Experts of a small language model: a softmax router.
Below are experts of layer 7 (counted from 0) of a mixture-of-experts language model. Rows are named router (the router's row for the expert), gate (a neuron's input weights, with its number), up (a neuron's input weights, with its number), down (a neuron's output weights, with its number) and show model dimensions 120-159. Each number is 200 + 30 x the weight over its row's rms, rounded and kept within 0 to 999.
After each expert's rows: "comes before" lists some tokens at least twice as common just after its tokens as in all text; "gets" lists some tokens that make up at least twice as much of what it gets as of all text. This comes from a sample of Wikipedia text that the model never trained on. Tokens count by the router's weight.

# expert 0
router,160,179,203,179,184,195,209,203,202,134,227,183,161,236,218,166,159,210,184,211,223,217,198,183,196,252,226,206,222,223,177,207,177,237,155,214,197,197,162,176
gate0,203,218,219,153,202,131,124,160,200,227,203,241,237,225,176,195,254,185,223,213,195,270,191,228,256,216,192,178,202,136,191,167,186,211,214,227,203,192,183,167
up0,205,171,166,245,182,288,294,237,188,180,189,171,189,186,193,198,211,195,183,162,192,146,187,203,130,176,179,222,174,206,202,229,231,178,196,190,203,210,247,213
down0,251,176,256,210,232,208,196,195,217,223,186,190,158,174,167,204,185,193,191,202,194,190,224,245,171,191,227,212,136,223,210,189,200,187,265,224,149,181,164,208
comes before: "p", "m", "st", "b", "ss", "x"
gets: " E", "-", " e", "y", " A", "m"

# expert 58
router,168,206,189,164,213,182,218,189,192,194,210,197,212,218,228,203,174,202,190,210,224,166,193,214,145,179,187,244,262,170,276,183,255,191,196,196,155,202,186,272
gate0,237,173,265,214,149,198,172,208,195,155,228,141,249,231,198,195,195,275,188,182,189,185,204,197,231,151,311,206,177,216,185,201,192,192,215,204,217,182,211,191
up0,136,187,228,208,254,173,196,137,255,214,193,238,133,244,193,232,165,185,190,217,183,193,221,199,194,226,209,145,170,225,194,228,228,204,182,247,174,253,166,193
down0,150,175,227,213,129,236,221,172,216,168,199,178,222,214,245,239,245,224,185,160,179,228,242,176,190,191,211,200,182,178,204,145,172,182,215,196,190,193,170,219
comes before: "ation", "0", "1", "ated", "ient", "ity"
gets: "r", " ", "c", "uc", "er", "ur"

# expert 48
router,160,240,153,209,187,201,157,206,213,229,177,178,184,183,215,173,214,179,206,185,214,214,227,249,131,167,134,167,158,208,177,196,189,240,200,228,207,226,171,203
gate0,161,161,178,207,137,195,183,257,239,168,195,185,174,275,215,173,170,222,206,148,198,159,180,132,190,148,199,252,165,188,212,261,213,137,237,159,197,186,207,197
up0,190,256,222,207,246,200,193,137,205,219,196,206,203,194,216,220,226,183,224,212,115,241,207,215,207,276,203,143,225,225,223,149,223,248,175,197,219,190,237,222
down0,165,203,230,226,217,222,232,205,218,245,188,183,187,143,185,199,216,169,202,210,220,201,191,204,189,237,185,204,164,239,204,184,186,199,173,175,205,220,189,208
comes before: "a", ",", "i", "an", "er", "and"
gets: "k", "n", "x", "st", "ay", "z"

# expert 121
router,225,207,172,191,213,207,237,224,196,173,226,174,181,204,269,183,188,200,206,169,158,223,197,172,172,192,240,248,210,218,209,175,183,194,170,169,204,202,181,169
gate0,209,231,186,209,197,230,156,220,205,183,154,207,178,213,199,194,205,238,214,243,228,215,159,207,215,195,204,137,201,211,188,170,174,230,181,263,201,239,213,211
up0,164,191,160,153,204,194,200,196,226,184,256,217,241,217,219,234,219,165,274,177,235,172,192,207,174,195,117,241,182,216,192,221,205,186,167,179,250,211,205,164
down0,144,175,199,188,226,220,255,195,186,203,183,165,191,234,228,192,212,276,198,211,221,228,213,245,216,199,150,226,219,246,224,206,243,130,206,243,260,246,199,222
comes before: "R", "N", "m", "uro", "S", "n"
gets: " A", " E", "A", "E", "O", " U"

# expert 27
router,147,177,181,230,121,216,205,162,183,185,191,208,206,185,195,183,179,215,253,172,185,218,219,194,213,161,179,174,135,211,221,198,207,186,212,191,258,192,193,211
gate0,219,163,200,176,216,243,232,177,183,183,181,218,158,206,202,233,207,255,221,246,183,217,193,178,185,168,179,201,217,109,167,190,227,184,203,148,251,208,157,225
up0,170,214,215,196,156,200,227,198,157,191,201,179,228,182,166,159,227,191,203,169,188,228,253,195,195,154,195,186,194,215,227,257,156,188,197,152,154,205,182,206
down0,223,280,209,145,161,234,199,201,155,154,137,244,205,219,218,198,212,210,222,152,250,215,128,217,203,224,171,179,185,224,153,234,242,235,205,249,242,217,217,197
comes before: "or", "ional", "n", "es", "ment", "t"
gets: "on", "ess", "ton", "cess", "n", "ion"

# expert 124
router,225,229,182,206,201,182,212,218,229,214,190,200,112,149,157,236,205,151,237,193,219,201,189,171,247,146,259,171,227,189,203,187,201,160,172,223,199,218,189,189
gate0,195,214,226,219,193,160,179,234,233,177,168,202,207,189,210,175,176,251,187,179,159,227,209,162,238,184,216,148,156,210,166,246,200,211,205,216,159,169,147,187
up0,206,208,197,168,229,190,201,192,252,207,199,180,211,231,237,213,193,163,211,174,192,228,248,212,225,216,238,226,233,192,261,179,231,201,121,202,195,196,237,213
down0,237,190,194,188,232,161,191,176,197,154,177,257,193,174,186,168,268,180,198,246,163,226,249,212,189,196,177,175,176,181,187,256,164,268,200,203,216,200,192,160
comes before: " the", " ", " a", " his", " B", " an"
gets: " at", " to", "|", " from", " with", "ear"

# expert 88
router,214,201,154,239,193,180,227,209,205,230,206,258,170,256,186,203,226,209,213,218,208,221,150,118,204,239,171,158,166,209,192,192,160,207,199,196,193,245,214,224
gate0,198,203,231,218,211,142,206,168,201,197,200,217,188,202,233,193,188,199,238,211,208,170,197,210,204,203,262,207,166,168,166,173,171,226,173,279,163,162,219,156
up0,245,207,172,218,153,263,177,222,135,184,183,184,200,196,187,207,213,146,235,173,211,190,228,186,164,219,147,221,245,227,217,209,242,177,222,203,163,232,234,191
down0,152,236,177,156,192,182,186,220,123,218,186,238,209,186,175,194,230,206,149,173,198,210,250,181,175,168,215,209,168,122,195,175,218,239,224,175,238,183,199,201
comes before: "–", " |", ")\n", ")", "\n", " –"
gets: "4", "8", "6", "5", "0", "7"

# expert 52
router,199,195,217,147,194,167,249,230,207,198,198,173,199,233,240,230,149,224,185,203,173,190,215,127,206,151,204,194,214,199,152,224,214,209,158,233,215,265,190,202
gate0,147,202,187,259,204,228,182,255,198,207,196,192,201,182,193,196,201,217,165,185,139,155,183,161,193,274,274,224,231,173,151,231,249,266,197,256,217,194,203,195
up0,224,242,221,230,212,197,183,144,216,211,182,168,203,161,215,218,223,176,257,168,205,220,204,183,194,199,178,232,148,186,151,216,213,279,251,187,146,223,188,190
down0,214,227,177,198,185,156,201,189,206,209,167,182,203,184,190,203,249,200,154,286,240,232,202,173,189,160,177,227,226,225,224,197,249,231,222,213,148,229,196,235
comes before: "y", "ies", "ial", "ry", "rib", "ation"
gets: "c", " Count", " spec", " count", " stud", "ec"

# expert 21
router,190,225,149,202,241,169,209,226,216,182,188,161,169,183,181,226,232,225,196,247,243,251,181,216,196,173,223,191,237,136,204,197,187,185,216,194,213,169,188,267
gate0,256,233,236,185,267,156,239,224,193,182,172,187,248,163,199,215,178,216,207,169,194,218,176,193,210,257,147,217,219,238,283,186,213,172,178,186,265,180,207,229
up0,150,197,187,173,129,235,141,184,212,172,228,225,194,268,210,216,192,222,211,242,175,229,170,204,185,188,222,163,178,243,160,161,210,192,265,221,159,245,186,165
down0,183,191,246,178,202,204,239,186,217,188,224,167,192,239,169,194,228,225,181,141,211,186,201,143,185,190,247,195,226,234,238,220,227,207,249,258,226,227,178,179
comes before: " the", "W", " ", "N", " M", " S"
gets: " by", ":", " of", "°", " |", "″"

# expert 99
router,177,153,246,216,138,218,224,167,186,214,201,206,230,190,204,232,174,188,215,180,180,202,173,238,258,158,177,241,148,196,196,182,215,184,216,205,160,229,179,217
gate0,230,178,230,154,216,189,193,165,223,179,190,208,191,194,141,223,188,252,170,216,146,185,257,198,204,144,208,165,152,234,207,194,246,176,246,204,208,188,221,161
up0,202,198,147,220,189,206,171,210,174,182,199,141,209,216,240,163,198,182,210,228,168,265,171,156,246,208,224,236,148,211,188,229,236,208,191,232,195,246,186,237
down0,221,207,228,191,201,166,239,176,176,211,176,199,245,138,252,179,204,165,180,201,207,194,174,204,230,186,130,200,143,194,240,216,204,159,227,113,158,200,204,193
comes before: "ces", "cy", "c", "ge", "e", "a"
gets: "an", "en", "in", "ran", " Man", "un"

# expert 117
router,182,174,172,169,174,199,211,214,212,212,158,201,193,183,195,207,219,239,199,187,220,196,230,223,215,167,235,222,202,203,189,203,255,174,220,188,228,192,235,219
gate0,183,213,200,137,156,210,216,202,154,191,197,179,198,180,196,238,194,241,228,184,217,178,169,193,252,185,202,157,182,194,203,235,191,214,178,191,138,224,181,201
up0,214,209,233,232,206,174,188,191,197,198,211,267,209,175,195,149,170,180,266,254,205,230,195,242,133,197,175,224,208,168,144,160,211,199,238,196,227,147,165,203
down0,191,196,163,201,201,216,180,200,168,163,203,169,205,240,199,244,265,185,207,218,118,209,243,200,215,204,213,179,163,248,145,217,261,198,176,173,160,187,156,196
comes before: " the", " ", "port", "p", "ern", " A"
gets: " to", ":", " of", " im", " South", " sup"

# expert 40
router,251,227,218,187,182,144,176,190,202,144,208,230,207,189,255,166,219,257,164,178,165,201,196,196,175,206,176,180,139,210,184,201,194,205,260,199,164,184,262,188
gate0,242,234,222,245,218,203,168,191,222,226,240,164,190,210,207,224,246,170,166,195,243,203,184,161,264,219,178,241,167,216,236,210,228,249,150,180,210,231,214,223
up0,202,254,239,221,240,193,209,171,183,173,221,187,162,173,187,194,238,178,181,154,209,238,137,200,235,181,217,220,223,223,203,242,285,210,186,162,206,220,169,189
down0,203,210,226,227,191,209,234,180,238,262,250,210,226,253,195,149,211,254,240,222,205,199,209,160,189,209,197,192,203,222,209,103,216,228,116,218,156,123,195,196
comes before: ",", " in", " of", ".", "–", " |"
gets: "ampionship", "ity", "up", "ction", "ome", "ouse"

# expert 43
router,200,161,268,206,211,187,220,219,178,182,132,190,255,186,227,244,232,195,206,177,188,177,185,170,214,218,262,265,218,192,268,229,265,232,200,204,189,157,217,164
gate0,232,178,189,235,231,205,194,187,180,163,191,194,179,221,198,241,163,249,219,212,237,203,194,208,133,154,195,209,208,202,189,266,183,199,213,226,255,137,223,215
up0,216,224,211,168,186,195,232,236,191,173,256,140,207,207,202,208,209,198,225,163,197,199,182,191,244,194,202,202,207,203,161,165,199,168,260,182,221,226,184,165
down0,287,200,193,213,153,182,189,188,138,155,223,221,205,247,259,182,207,218,190,197,166,196,194,246,186,152,212,204,212,186,193,250,198,211,194,154,171,201,196,236
comes before: "r", "ter", "ri", "g", "ry", "c"
gets: "ur", "ug", "ar", "ust", "at", "oun"

# expert 85
router,211,195,222,273,214,227,197,207,178,195,214,201,252,213,247,197,232,180,183,187,186,153,173,194,205,200,191,227,240,219,154,240,208,247,200,185,132,188,215,178
gate0,198,146,204,222,218,237,241,194,178,189,221,154,215,209,148,264,192,182,175,176,195,233,192,152,180,214,213,218,184,254,148,185,230,263,194,192,176,203,171,240
up0,169,221,219,171,226,169,170,202,252,193,206,216,195,203,189,241,216,146,184,244,190,198,206,238,138,215,182,217,231,234,184,183,200,228,139,221,204,173,177,181
down0,211,218,225,152,203,248,203,201,162,241,173,197,222,225,195,236,207,198,172,208,246,182,209,210,205,231,201,182,218,193,183,212,203,206,171,195,192,208,201,224
comes before: "er", "al", "id", "e", "ers", "le"
gets: "and", "oy", "et", "att", "ap", "end"

# expert 92
router,184,208,170,210,170,200,229,191,199,218,227,147,174,193,141,197,201,185,224,227,205,161,135,223,235,122,185,225,178,178,163,195,196,248,241,206,221,200,152,200
gate0,230,205,186,202,194,166,254,232,220,185,198,189,178,188,189,202,230,211,185,171,192,201,167,170,250,205,209,179,266,215,239,178,166,205,176,165,233,197,206,248
up0,266,249,262,205,180,273,216,209,183,165,210,179,219,176,209,198,205,243,189,163,202,204,214,167,242,183,203,202,176,234,245,153,202,186,193,161,167,231,179,240
down0,143,208,123,193,198,145,182,226,222,210,223,209,196,194,201,157,254,172,181,203,162,232,156,218,178,219,184,201,181,226,182,267,173,164,186,243,200,235,179,157
comes before: " the", "0", "mer", " a", " his", "5"
gets: " for", " of", "0", " For", " to", " with"

# expert 118
router,181,250,256,201,209,196,179,189,152,220,139,148,214,225,160,241,245,260,195,205,224,201,205,198,190,242,178,163,231,189,180,250,179,198,188,159,172,244,195,171
gate0,189,254,187,200,196,186,243,207,256,277,271,166,185,208,210,171,218,114,217,205,226,199,200,207,287,135,212,213,196,200,211,246,235,221,219,184,188,174,215,194
up0,247,160,208,217,205,168,183,208,235,153,185,297,186,187,212,213,204,260,173,180,180,187,201,185,132,242,232,175,184,198,179,171,157,194,209,225,214,221,172,230
down0,181,207,208,189,208,186,176,272,242,229,216,188,178,240,196,112,196,227,186,243,188,209,155,185,230,217,225,214,203,186,242,153,223,233,157,140,150,183,224,180
comes before: "s", "ion", "ed", "e", "a", "ure"
gets: "at", "ard", "est", "z", "ot", "ut"